python train.py --n_experts=64 --d_shared_expert=384 --moe_layers=[0, 1, 2, 3, 4, 5, 6, 7, 8, 9, 10] --router_score="softmax" --routed_scale=5.22 --balance_bias=true --max_seq_len=1024
Below are experts of layer 7 (counted from 0) of a mixture-of-experts language model. Rows are named router (the router's row for the expert), up (a neuron's input weights, with its number), down (a neuron's output weights, with its number) and show model dimensions 0-127. Each number is 128 + 24 x the weight over its row's rms, rounded and kept within 0 to 255. Numbers have three digits each.
After each expert's rows: a language model's description of what the expert responds to. This comes from a sample of Wikipedia text that the model never trained on.

# expert 27
router:101142153142158125123127145128142153101093103146129139161110111132094122130130123130137138112158113160099125147186092146154109115119130145160190133135149116130153145141128123125104107125131146117143143127117133166139165069150120133111160152164092131160125150121111093075117109090079102119163109167123099099117104118070140138139171148098105088159147110136107115151088134151115087122136
up0:104096142125082114102164105157119115122083175120108138133126129072102149150118085107151116157117156167111102116112183113135102163098129135133152133138089122128124149174169081104141126155106128139119136150094144147147137128139157126148105129107111123100100170124123177133083122108126126133153135152129142039138141095108108117099103125171132120126150116152091099173132125136133103107151
down0:145106157102132158135111137129116138124105145152129103156157150135156137107093142153102102144113129110112149115082123148157142120126121132163122115097141104168118153120111136102153138129103140138130121171114120133120114182127167138082126122128135125139098156187097126153140102126114155131132097119135126089130111132118132123154106144110106153111148104091115151131120138170070117116124
up1:110147115070129098139113150114114061138131130128128094156116139127095136078115089124110134116121137121124077111167143105116180159136077133157131112101089122099069139125099127142154161060111112119156127162106139160142104122132121122126091132097116132116147131130130092119112112161109151139149130116094093115155170107119091109113170141157098132142130143088116152108119121112174140145134
down1:134145174104106086135145140151119099134154148167124118126053126101158138117143141151115129121137169131110121102112123160136138127155142163166140107124137152114113123121101142176097150095095115122122105181148124115142140123127117121119128121142151138140141198131120108148171134168099159147125137122151113082135129141112148145114155148140123144099118123128126115147124122137084137108115
up2:106121123128148142103118139096129126102122111179174184145089103190134144136128131106124120104135141096139152147151136101076114098098117172161130119118105129111117089133160127097113157167178171128156095154165145126134119111136159136132115162135125133145125126149117165145125148160128091107091096121141098170160163135150103094115109132112145138105117095138128099136136116126106104139115
down2:119157084138125125115176133117142142104150113188146143140122141127147182141163149057073158119097156133141138142097104167161119112169126120112146128134155107083165117132132123084136129122119150091131158107151143124117144122116127109139129123131109117113093113129163101131162102122146134148151127112120141114125118115092115142120164134116170117174138072091121108119166106081120082202166
What it handles: Mid-word pieces of European proper names, especially Slavic, Romanian, Italian or Polish, in sports tables and lists, such as ec, č, ă, ov.

# expert 17
router:112170127101077122144107143108176116111133130122126150154097130101111157149163112136121121125124099174124093114118135157109085098105132157168155093123111147137123134087129106152065132127098167152126099150133122084101104100111149132145170105131133142105167204117140116100135090129159078095149133143160141183140086126159133124104163145116162133144167131111166140098107143125131103127124
up0:129146149137145146072128144102125178103156123137112147147173132135102148123147104095160162078133116139158106095133130147157085160160138108112142088170101114112115126124163148108112139141098138150134106155132132128130147104170138103125143146195155187144147079098137113149147178173118132131135119098075106112162101142143119125106130139166134145121173149117134131126157112151113151102133
down0:112108128126131127146076124129140165141154174167109126123138117121145112145082167106117121164137178129119100116151140088117087155123124093102137105128119104112137142096129121104119094135178134133133104139135130142183107125132148169118160123167116136151111082158121137128138122111144116124135157177142158130134153121090123155143163109106165129144118121133114151149148139148093097103141
up1:106114150095137130134143138110117106102079102082099159124126125123119150087132098149137148139128122119128133151167153137077115150157127156134131119090171188121136110147158121128092136141129128122114159131107146161141133147160153118107100101117166147126142149096140114160121138142138146148161182148099107137116132141141112086128138146098118154160093121089151106129127087156113118144084
down1:155120139116121127124099075113102141175131107119126143150162120150122106152144139091169094125135121129120149118127089132115132115116142108104134139107128121154105136116178156126131133124169164148103124116126129123118096125118130164101098141128142134168147110123164128114139104141157136156136112100119113164137090133157149137154139106089114125100157105084143129111112117111139135148118
up2:125146126092105143141112131139150146129125174114117112164116137142132143105122136123135157139142105131121147117108101129113119123085129095131158174146177081119155142110114168114116120130156136128126104144113120131099150114103143165141155136118079109191164144133113136090103119097149136131132100121107068156091137086109115143159124101143121123127155114121099111152152129094117133130127
down2:107121088133113119144152122133147112129137119118112159132117164133149126135145100089177154107124103099109169123134157097108118145079115147168135129121152147170112118149126118138128118138142145149113098105147145144143123181175107132098143085100135112141110127166150161127095114156187134125152115101160154108134138102111132139168116115138193158142140143112094123100130132148161112144138
What it handles: Middle pieces of US place names and personal names, such as Evanston, Iowa, Johns Hopkins and McKinley, often before County, -ville or -ton.

# expert 15
router:141179150160129159114142135143169072088136088131159109085156092127167128111157111170148116116105089129119169100123125135079101127131124085150129113104141137132076096122122092118130112111108144107144126150149117111157111106139125107144128114120101142123112122132123112141166144129134145154138136125161116147119165129155127129102136171130112098111092087133123123137106166123072134152135
up0:145093175138116103100120121156152131143155138068116121153125137134133139125117097142092152142129106092137112105125165142137124147099144095082116086102116087136139109115161143149151123110126118119117137101118125080157190114120126103190112129136137151089083092129102125133154131150146102078117127138182111144169117155130116152155143077119117144145100156083110131138143148152162188109120
down0:147186165139174125125119126136130160140152153119169130144171113100092087089114142174127115123130108152139130128120124102115082131114143099150163126141171097094112142133152155133141111127110171089093144105128110115154137120132106119114076128122109129126136067123140130110145168136105111101121096075151122118131125147085107143141159164129110104131121154126109112108085127119115077128113
up1:126123172113121110139123156140146126101117134139125127126170111138145123127149114091108148124095108087065138134094104150140148168097180165162134172101121151164118112111086079094160105131160145109161087146137175102138152115129112166126159171145130141144129120126131124102151142174140134113116132101166134115145067131130100133106127140137107120140159177123148146111135113110096168105114
down1:121122081144156094143099129117094119137134097121108152122109173122185121156115138154136111126136159094120147120148146195117132153130152108149107119121136140113129136104136132102151110138138152127133151166132110146122140069137149150119135156153135133125135109144160122139128140102125107121065176096111126116100117098127069087095153124138145097135122152125112172092106142197132092139115
up2:163120152143147116142105114134102109121164093116179097130165156149135182123161154137097138124148128127139106149132088146114091109138117151076083109120176126086129113135139107100120144147081154142148094152097082098138162129105113149129107171167156097133115167101140133109141127106155084147186161083132105133173122133146141171145152129149107120141108118186121142102122136125139099125184
down2:110153151137112144123127158122143113101143119162133132116114138154112103147096108137166121168117120153106101146110112142124151136104093075133120125123127107096148135164079160156138131142150131126070132108085122107121124141148082156080157139176144093137091124122146220113129145145105134128165100122166128144136091119119085145108121118110132107150133145131123164112123116080135130155108
What it handles: Short consonant onsets opening a lowercase word split into pieces, such as sl in slap, j in jawline, k, ch, sh.

# expert 11
router:149135129111147102100151101139118101150084150103150116101158125117141116121139094175164134142082105126131132069149139095129131099123096103117147110132129101128135125082104144106141116162149182144118104156117101099111113118134096120141135124087123086178149181161145109158171154122106118110134121130132100083170089165160122132133100144145127122137147154134170141170149134086118164139117
up0:123094157120139142127136113170125149123133147164115080124177089121166166124112086128128085164123138143135152098122106142144127109128118137148075156133110108142112103140162121129171076160129113139140161136154127112116153117090171111128122072097096136150115125100157116140117102140099141148150150096151112103149124114129124110131104114166138104075142150090172089100161116166142140142184
down0:067109092124134153111101133116083082182152104148139101077112111147115138174089103145122139125154080150135136116118147130116173155079107125131141133111137145147120099126113150094147141153146079149157139107108114147088126160142085093155092147122107154117149164110106133138136123154163123188134147115097119133113155148151137108116142136130150131124129093119124137106129101144125123118162
up1:112112078134100134139106126170179114124134111140132127095113105154151155128140138144143117143124102123111096163119129116151119093114136133134181131096083140151100129160096099142145115145178130122098104150140141131123120135100151166120166145154158153132122124080166123099126135149102126090151153120150134150099134126122128177123124128128171130154091135107155118120100160136120165159123
down1:158106114132097126135136140145132105120151130146118136172159128126169118120146126138125146162122091097108130138073136132143167118120160158152135086106113123106117132145109100092156092116145168154130123182128159128148123118120148140126125132139149091147106157143089146162134127124137104166125159148161145076142195135138140102130150095156138101131161113160152127183121120132156139114171
up2:158119121100153107101134117103138155111117109089106093118152191106144175156086112109166113141103148120106159138085152127106130096141158120083121148168146086117164130128101173114145117108147150115138141125128123154087159113114125113146163133101150118092135136135089124112148133135127126142157144101099112129143132140137155147101099127150120114129107123150104135119128137109105136125181
down2:110134103150158149080127110165148133125184131077146120106129151160067088126123114129126091169136136126153144126153117151152160132097113153127131144094099134095126121150153138118163142089158107091132112147142155112078083101120121107121143087110157118106091102126166124079114097090123158170121166121147156144140097127116126110155093125144109151139119122146119112158117118097135109124121
What it handles: First pieces of English words, especially We/we, re-, w- and capital W starts, as in W|arlord, ref|ueling, spec|ulation, We|ierstrass.

# expert 32
router:086130114102062136148123201119140122102141130125086118108115128116139137109131132124078095127119102185113089134128115116140128117104111170111150126105114098135136145098125129123111142175124116092099111123177095111120123085103107145138144113157160104130122115127126126115144111084151112105172110142165159141120100152152122145124129079110114127116118115129148129124115090131128121105120
up0:158137131123115143132145063156157094121126118154164114151140114142112131114104119163123113152140087117137106126151139123128134158167153134183090131111146154076199163142141127158107150138146148135148152134147132112147152124059159130117107136061152087118129085094087153101127112070112120166148115090145121150131112143108122142137128125109128097085108138115119124128112135125104128081153
down0:155169074120082144119129136124127089137144095143138149140115113116158137161166136136135108083113157116127145101086149149134160116168134146090154121144126123138103074090115119166088149103138114132143123162164106131110065099120138126117110130148091134132111112139146104096161113092129138146111115129128131138141116118148148110154101101096148119177131105172127151139141106173158143115108
up1:120160121159113139152104156174127097099132144182106118125157138115145150106113194092130116136107098109129117074115146152107113085172094107140152146099113118188101095142169092134163116133144136126106131113099122134135153107075140116140137137131100140119116144138094136118151144087156143108136143142123109108111087097120141096164156137112137128112124122115114113152121121129137166097132
down1:177128133139132099101125140090104151129109127183159137107124105126153101138085164136095178089160109167133156114169126135150142123112108110095101150146151103059122163131089104098109113142117149143118127099129105113103145135094151133072162184148131085130112126140144132113104116135130107160083162136124155124128111123121142085098126122112119131157124122121111127126155122138107169115136
up2:134101108138162106143126132165094147094121122108134127147101158119093115162121157129051164103098114119062122135090099133126162117150128097112150099091115145140140156138104127115119121159096092166141149161168113124148137101122114118133123139166153101108117157080154158123116090101159149150159117090125118154131143151128136115102075124087123145130157096158121181101155124161132124144170
down2:129142114148115162114165162149138134126112136119149107139114094137119161140131131130190144111170156160152130131147126130102101100143119151110106123179101091137109100133135128186105111112135133124107141169133130129130126128112158121122150111155148123140119092122141126128136101086106140152124150126089141171090156105100149138120139098064126169110137115155103159155168084126157091147113
What it handles: Common English first names and the final pieces of surnames in biographies and credits, such as William, James, Thomas, McDaniel.

# expert 20
router:104152141116097148167124170139148131104115125117112131144095097143127145145142131138102089094098116181104099149141123086174125105132136135155129145147108100146099104139106144144160152163081157117134115132163122136129120094121130113091152120165162095136152132144110111108139092121091124124178153117180130121101068142137081102132131118108136117147157112133171108119141127118129142093111
up0:120119113141108112154117128092147131093121116097149144124125119157079135178127118152112092098126136150148170067128137139128109129137088120107135124166103145093126133121123131102132117107130116145138075127138120145117104114128181097121110120094127140104146113170150143147109050110134095107155129118138097127054114126158126121094150118157111161146130158097151120138106074121112144083127
down0:118135128109141106130107107105144121125146060157119166130128107152123116107166135121113122133119125134138143139087148175073110165111077137090161122126114173170158150116133100139163148157136106168120111113143131167101113094138131084172115127106098114099159102114142115156109129137136131152169093107131115178152141151162133134132111131117123139102109139160139179103138135107134130156096
up1:116121124147118124128136109153128139101176100145092144118108144100140114112139143092120131093146144112130147126198125155104155140111073137171200105140128099152103152159155124103110135108111142132138139122087105099120095116134118126111068142084114116065119147142118153130129159123143095114098077103114137134092121121119187109171115122133109162168144117138137148192126098144129124135174
down1:137109219123141130161174142112124133097149145100153125142136146115072098117088111171073142093162102104154121122138134110134104129171112113155141101126121110138087122093125117150137149114149161123115093116140095125120115129107091117134127190120108125122121128111097132120133141161101091142136131136110078142116067091142114158206121154129105131170118104105139124154116130124146129153162
up2:083115152114135152135130128125142130124101161156082140117138173108109079140131151108115135123094168123142110152158092144133127133129121161100147148142128146124166116165112158080092093147105138129150141133128097063150133099173105117130137159105190112177125104133107146102110110124154125123131122123127129123130147199150113059132102108113166129137132113141140131108188131157105144159151
down2:149161146101127131119082116120134106168144142165168089109126103150109170146117161151164149128129091092148115093117126133109132139128148141109096160139206120141181180140110117157138142148076111181079136132084149132141139139088128139152130114155132048139114116180101090104124104158099084149131148103132128150117160108166124134096129123137150098123143138134144156127117123141129156118143
What it handles: Middle and final pieces of non-English names, especially Slavic, Greek, Japanese and Turkish, such as Stanisław, Kurosawa, Tsitsipas, -ović.

# expert 38
router:115156142140176142143167091129145156085131121102135124135136154167120178149158114129115142129140132099110134145085131134083164135105107121136132123149138139129145144091128115126117103175179120080130128162111108152181101092114141095088118139146112075115128096107155106103168149171134153137146124159133092128112151114150147151141103122170100100127108155150103125169136162177142123145146
up0:142128113182156146175109140117095141082133081105134117105166108156152135134135101146123129121097126154138149101144111125157096138114116142122136099102136135125142116168125116078129134109130075102136154095075159121117099093103167130158129086122155150130139153098107157143085162160125114085174123175078123101133140150108110136110133159127127142138134069117161142162119152079158080131098
down0:155112141159151068151130125132165138142117139137113130145156118133108107109129104107092134104112145133090140139157108150144116105129122124167088096148082103138140078135155135138122138156146071130093138128165114135137131129137129164169143087141128126124161155159066150145118145163143146174111128162093143106120116137146140104187149090118105118137166142125163163160142182161119120128111
up1:132136126144131103149089125106140143083120150134151142116167110123119171163139156132090112137149098172162126121103114135117120075104105127127115127114171149135127105166145175137088131139121107136109112120114118111133117113088161108154160090147158137103125099158115106110121104120132079102131105141132137095157116131124119132110126133159107108149143173181075138092132148143121194141127
down1:122134140097154088168118138131097113108115149122109144122114113112119136131171157132133098156089133180122127176132082092107104132113141174113152140145136097160112161111097093198115095105150154086123107116149095124113117127158115156147138100131107128158133135166148174139118117158128141119113111104124134214151140123127131151145117125115124130138140093136100135128140128140101140116151
up2:160119140116095070145064176142121140085163134091149158121058125132116127115135128125136199121107131122148097138173090113152140128140140128151151105101090134160129134113122121122124150153104143119137078105153104130155131117097104103111106107140131138134119134140163125148109120104126146151091142134139149126146132102130094114135123149132152133161085130103128185086128107162089099157131
down2:169162133128117129145194158088123057108133101144110148146111147120137134096112100118147153181131100135137186126120152093120127127173144135143115133104115120114107139153134084098110152111178072128090128094120129175088162120110126091148132125139118149135153111134102174101155124138120171123130111103106110126162105165125109112107115132145109151140111100078152114147144112120131127111149
What it handles: A lone capital letter starting a surname or word piece after a first name or table pipe, such as Tuthill, Rutherford, Krasinski.